From a checkpoint of a small mixture-of-experts model trained on Wikipedia: 48 SwiGLU neurons an expert, 602M tokens.
Below are experts of layer 4 (counted from 0) of a mixture-of-experts language model. Rows are named down (a neuron's output weights, with its number) and show model dimensions 0-63. Each number is 500 + 25 x the weight over its row's rms, rounded and kept within 0 to 999. Numbers have three digits each.
Before each expert's rows: "comes before" lists some tokens at least twice as common just after its tokens as in all text. This comes from a sample of Wikipedia text that the model never trained on. Tokens count by the router's weight.

# expert 13
comes before: "\n", " The", " In", " He", " It", " This"
down0:469490557500476511476524474512500490498406473498493485464510482515505499477499500504499486469475498437533508514501485502487499500538503476507501499489495527464517497495528510480519458507433468
down1:474507442429473528526478526502482495494504501487510477532484509530489494538543504500482485533466491486495504509511483505503510510461518572490500497506466497532504484501499451474467504486484477
down2:595516511524486515518494472520509512469448528499504529505538519456486526504479528491516506489509511482461504496505496458514502532516470490484462500520529497517509446521474508545442499473517455
down3:485507489394530532494480482490515523499476484499491553488479496489499500491533501486515512523502499541538556499504454521525500498497506471503509488470503496491479522498512474497495494513495476
down4:461536471567444476491492477445443449505493507461511501491494539529514483499473498544534462479489465503504474509503485514483492489598519500548487513488512471494520509483489503459566473476509504
down5:476546493508488501462512484509495501460504477472517496516470529497500505437496468481483493508496485505552480434495502478492518501524444529509508496500496510506449518522538561483442519482527543
down6:502441484514492496449508475484514382504506498497490532519489525488510470485521466500548498503494513512521565476533465494471503475458526523498557500441480486495496481498498476526496505504525498

# expert 1
comes before: "\n", "-", "The", " a", "In", "=="
down0:524488483498571503479508514498450500482497499485472508480473499514510504500491533521492504466506503506522502488511495499492485489468470504513528502500476483502493511509494500462526517450502473
down1:470465476491499529444488539457505592500521500498488438500507494474518508536456504499485505510460500462466508530508581475502478493497483562472487505461498506488512508500492477475511494481479500
down2:475458525532507510522511506445538535470491468512499525508495513511501500494537488426537520507463517575495482514503465482481523496475493551515497449510446549500472523513463489516489488513535518
down3:470501549513499501497457492521493501513460501534505469490525514487493497500467532496482519502503500436513510478492506520504507506495500534486473485502506503486564509541500509492520498513506477
down4:479492545413477496475446484485482500490502536521503490512479496582509476458475493498494496540491494479495501527513494485489478473508501497508466502490539453518480498457509516515505484560530490
down5:488497526507468524464543466524508487556488500499511525493456508503488485482432540498525464487497468505484494501500521495496512496502498516507497512552486507506513514514561502440527506510511488
down6:498540424486477482459513512496498513524517517503497490522530495490503482496491507502499482523477530562465508482542486447581540511537480495488501518462505495497493497511476464527465537518526490

# expert 15
comes before: " |", "8", "4", "6", "5", "9"
down0:492495477507502503523500501462498499507529516505479466510475507447556503480505522527495511504511513537536486507500529499472435518510511541485503518450497515480481525493481492498484475496475510
down1:526459580484500464469526507555475495505530510525497478471480545507506490496509489465497507494540482545460495465503480531485458467501464498515525506483510513526538496504519534499460447440483503
down2:514501500470506501504509501527513514507463485502503476500495486503540492482510524538501537551480520505476533508498501526504443483514504497517527496509464471488539501492462493555504516477539587
down3:479514497492471477543480499475534558498470505489512496546504487491479490516504436519488525491516493438499480491498547483483511499510475464502510533526510502532506492484487522508481499499517461
down4:490498476473498503523567491527522521506472519507529513460526502499517493512490515526512501480493536512485455527459530476443504489540539514508490526512491454502515508557503484507502486480493510
down5:503491449553537503520551502534502511556542457515489501509526498502515522524514495471467562514502560487490491543533518500476471509525481541497492515499515440509493519491509483525475487547496532
down6:496462509522493519496521495525477480498526508505468493493513501509469527516508492488498478559509498535503510535495489594553513503560483484446501500484500526504479490477532490548541504514509506

# expert 31
comes before: "\n", " he", " The", " He", " In", " it"
down0:528514507518471528570498486541504507521490566485493544509553512460478511504513500484540444509487494501464485488536492499455517502522478501455508514482502497493480475489491509468500448557480529
down1:500494475504515493474543473478516501511470505512515499548475502458496519533514496518514502489465542507476512498535549507523479463584503500530473500479461463469501510459491540524500512495469489
down2:502460510433477489441459578526486503534506528517513500523468457452490490527537459471452483482501523498532530523501500482516507483503462528501509508515466474502492508490466454533498503534490455
down3:502517520531475492497501498498504492469493491484513505500514502524491499506451499436496496472499512514526478478516509501499480529508485503468494473529547491466520543505457483509522470491489508
down4:483465547564502499460537500477497527508524503499513481492532492532495473499471461511486505528508524488516498511521497521452522518519488516513516514518504489498519508499489494577487499524500500
down5:526492523462506502523516524523517452455543502511482516460494490521475455446487500483500503491514488533486478521520494544491466481483489470454496469480522473509538497481495502491476474609505496
down6:496518521536489500499502487541489501500554470496544535496527485498495526475503531536540501497498495481491486463493483436525523551476484543502478538500531493522541488463515562522555500492501487

# expert 21
comes before: " |", " in", ":", " and", ";", ")"
down0:544491492507492486527504492492467507499479497449504504494507515521495472492491501438499511547526500507495471472500514513475489504498539504494518584483516492492485488473485499485526479469537478
down1:524514516491474530510502515530466471494523472513500540498500491477513493511514494483552501512501495493489435468517501506513463493501541500499463491469467455509488502499501498484488507511482508
down2:479485504481532485548460430500522491512487486479503474494505524504482485473477536518485550523509535443501510560494447530500485478504511534548491553501501455503485518540500476485489499480488483
down3:493545501510499565488548540449497478516499501557484520500532515479565526510500505500477528467492497506522434522507540497532530506498513481518526501501473513495510501501515510501452509497470505
down4:460531510418514505526491479467512498510469487479503505528525468515534516434492518510505493513499489491508517513514499478482484510495505506517514514475499491486474504539497480525507490501497500
down5:542523508523517517492492544503490474487559494547498515525513491495501533482500491484452499558519534498504492495514502505511503432480541460482504496492481514473513507485545519524488521506521481
down6:476484507517501541458504530526463482494477487519496477523461520495500513500537498523486470505521502485502411516481516486463503504471496553534501502511495477488467495509483457520499485499499534

# expert 19
comes before: " of", " and", ".", "s", ",", " in"
down0:513500495442451552489423497535450486497455532498487498496465532508510498467491511464517518513511517494485465473521499496503510503432502515502492541512530500505516452506485479494472544471536450
down1:479490530522478517498475540514501504508492496503480491465506461503520543506528496503501522485509528473488538488482501501517528495504502491446529510504501507536495506470476513451542508501527513
down2:497582491465523506505495479510503516488488502547487508516549514509504486530497494484480504517485516468529480504470481446507502552501499522483490501509505539521497488523486518507537494496456529
down3:518511495490493552512482533517497445445493492500492496483521498506480524475526497524459507538513493536502486481489521495527492474471528520501472447465507506535486509501544537505537478503484513
down4:499472494484535514460454498528475495493505436495459494511502519474525502552486471489497458506536514496482482528509494491498500498479513476502527480471510501471468502525520474487504521553500495
down5:495489492462501497522548525493537519543548505514501505499489516479493498493496520478506517484495500503515499510572459529526494549476505499525528513517499512510504524495505549576509546493502500
down6:477505509520501527532489504558499537496496552499500551500488502462498468489486491552567511451499523513498501499500480539507510530519476485545494470532471475530470513561489479488465507492549590

# expert 27
comes before: " of", ".", " in", ",", "s", " for"
down0:482487519484484504499508512524478454527528466487523541497515489435450504521511513515475521507454514502500472498500484478472550514504455462464501507496490502464525549529506543492524512512493472
down1:505495503474553500519495483506544558498537456481466577472499484528531490484492501508479497525504483491518507536520476548537499458497507480506488484475484448489477501516493515500489512543524484
down2:468484481529496504501503479488500505487477501488533504518500494535514494516492482526489516502559536491454491485549551500584551501499508513520519465529509513484492451556519523542464472513491494
down3:479498485500502505489456518551462501517501549446505483479514479502496494508480491489549482494438514503500519486484503486535489518453512516538508498508498508487491443508500536452488476497497525
down4:497450515494489495519491498525505535507505506492522502506508500481499506525499512507485495529456472503493444512491509521492489478460509497431504497485525500516511514495519506501509477493543499
down5:500549505504517522526509487499492476456525483484476522527505504477519515502493467470484503502440524509530519509499509475495516458511518486476536503506485501499479504528489517538482495484495463
down6:510500471539495497499503485548477448481537500531445492494441481506446508501492476485487501525512502500500545498499511513451511499505511483494462491518483479541519522481522486517499537542501521

# expert 14
comes before: " the", " a", " his", " to", " their", " an"
down0:489486500573473507415539490486514581500522531466498517525496503516467506500453511493462466504512442505552496458491502505464440443490508528530501516547505513503544497509450488473486466449464543
down1:539490486499512492479497495491482532508463494475498500482484481508520502513484520505497503509513446500553521459509454525498495527463500525471485493466518514514514546495484485493488523497530470
down2:439463479524531500495505533515475579501501498502490511461492496495509459461528494486514458491467522499527481504530504483533479494507492564480521463484496532511502509494474510487483510542501487
down3:530502472494505508499497484494466469508545548498504497502527486487499524545508486508492527484501479490470457472549505515467510504471468473496510544505529496533463464508491472494500441529489505
down4:534529529530477499495511500499497515487506498504508524468502546503520518470487528506496466459498514431531498497522461501500496500491495501481503481447491436486540481508491499498514476505497468
down5:506501497511508526472503527492423487523468489503489494479506474528536489487497502503521496560507474450514487497484483518501435492455512566510544499528488570502500500511496506502503482522511501
down6:513500495500514535449460499429484491483503478513498513460514492507489504492558501503497526484497500504451508501500488513555533506498499496483486461503489486503503496515492484481501484557508509

# expert 29
comes before: "\n", "|", " The", "-", " He", " In"
down0:535543487504456464437503520533479514525536474505506499485492464469501515509477477485499497496457497542480477486488532509508460513521515471502503497493489478532509499487497533486476536432482475
down1:461495553469473482480466517482492526530538495486524480492501492500520526481501441501485499522498557522493503544506527488515492487506514502494486450490505464508412494536496491477482481473532504
down2:451500547502522482519514497452474558481496495517522538492541529500492472511509525453497502489494519511494503482538484524495489496508523514522457498497494518495469518510501482511491524447483526
down3:522456466494469496563484491479485436563481490510452495540482495530527484532500521504499501494418457497521512516502515471497469472499507504463488500487502494489504483496433463511567474494526488
down4:538575502501528452512510509478528453492526450516486521558515491536483492474495517499494526477522506511504511507496547545490473487520516510535526453476481481512488493476505520488490498494520462
down5:538456530441506499537446511537443494458501508515505492513500536509514428425498476494470488533483558508492456539537532498519493455514501483494488498500536480534493525537499482446510482497529495
down6:486494489505516432406553460497512503511554508510540502515499509508530465485498467501529497500533446522486499500500511458499532480500483468520503495513482478520487498479552514514476493537508458

# expert 26
comes before: "-", "|", "\n", "=", " •", "Personal"
down0:499505501480501497543430501497507503452529495500492523501479491500500486488505495494464493511483523486527517471483506501504483509562514507515471429474507508509500488500490493483506459508504514
down1:541485484464503464558488487518469491494510543501490489473509551480503530480510530505468508501484509558531472502525506494466465460502492454477527475537504502472468499552472535530522500496495504
down2:484492494498534510498519555474478528515503517534490507487502484506514466487497509487490543478471475491488502511449500501497487502489470493454493470497501543516559491489463481503502507500526521
down3:499506449491522481501457556539483499503492505528517456501503506505488545556485501502567521506486523474498518501498508493524511499532489546463542532544476436514501519499561506519482502479525507
down4:542504484506558437462493500489482474469544474540499487507539570482483524478523482474513485446503494457469502482509504507526556496506546546533539497495507499472504501484482537495477500511514519
down5:496506366510492509529508542485478529469515499504521500511499490492488527463510497497504505556481502536516502510503501514487491494512508487484497508501496499502504515488497490507468593510480496
down6:531483516509495505448469483436525458530467494515481486500521505529491494503499549528506469467475485496489527500438534513501496515548498487516498501495508502503512477496460504518520503499505482

# expert 30
comes before: "\n", "-", " ==", ":", " ", "=="
down0:531521485497490499474502495515500509520490509489498504508502506492525484533492525469471538522496515499421503508511477502483499501448507599476522479519532478497445494491461543546448500397472509
down1:494502501522501567450551483489505447512516492500482499508490455532446490505499567541462473527497529483495483467505518455522503497577529475464504548481506527500527498557525537478498512528515477
down2:480479477501527493503494488542515475504501488508498526487526473499510504492446509411537495481482504469504498492502520527506544505529497508510493498445454524498472484491518482523509470506525487
down3:474516508535526467481513470491486450521478502519506450500520501489456520494522514440494500537512474445521459481443475469496502497475491486502485443519483510516510498432466521476502508500531438
down4:499497494498480504505562528510458493523479494461497514556526504501465491499501504480502460567501511531514466551522554513496479499496505484485513481491521485506487519532501515516514514511490495
down5:493513509512490508488486509505477551498546511497537461497588513497489499455486476496541513524498466461472483495473509454504509511501505500565503502509507480457499491492518512484467522494493542
down6:502487514495522480521476498537511470509508490557454524484494508496554510514475450499507475485508498510525530550472496523521500512527498509503511532540504505487499502506511536489480523490543513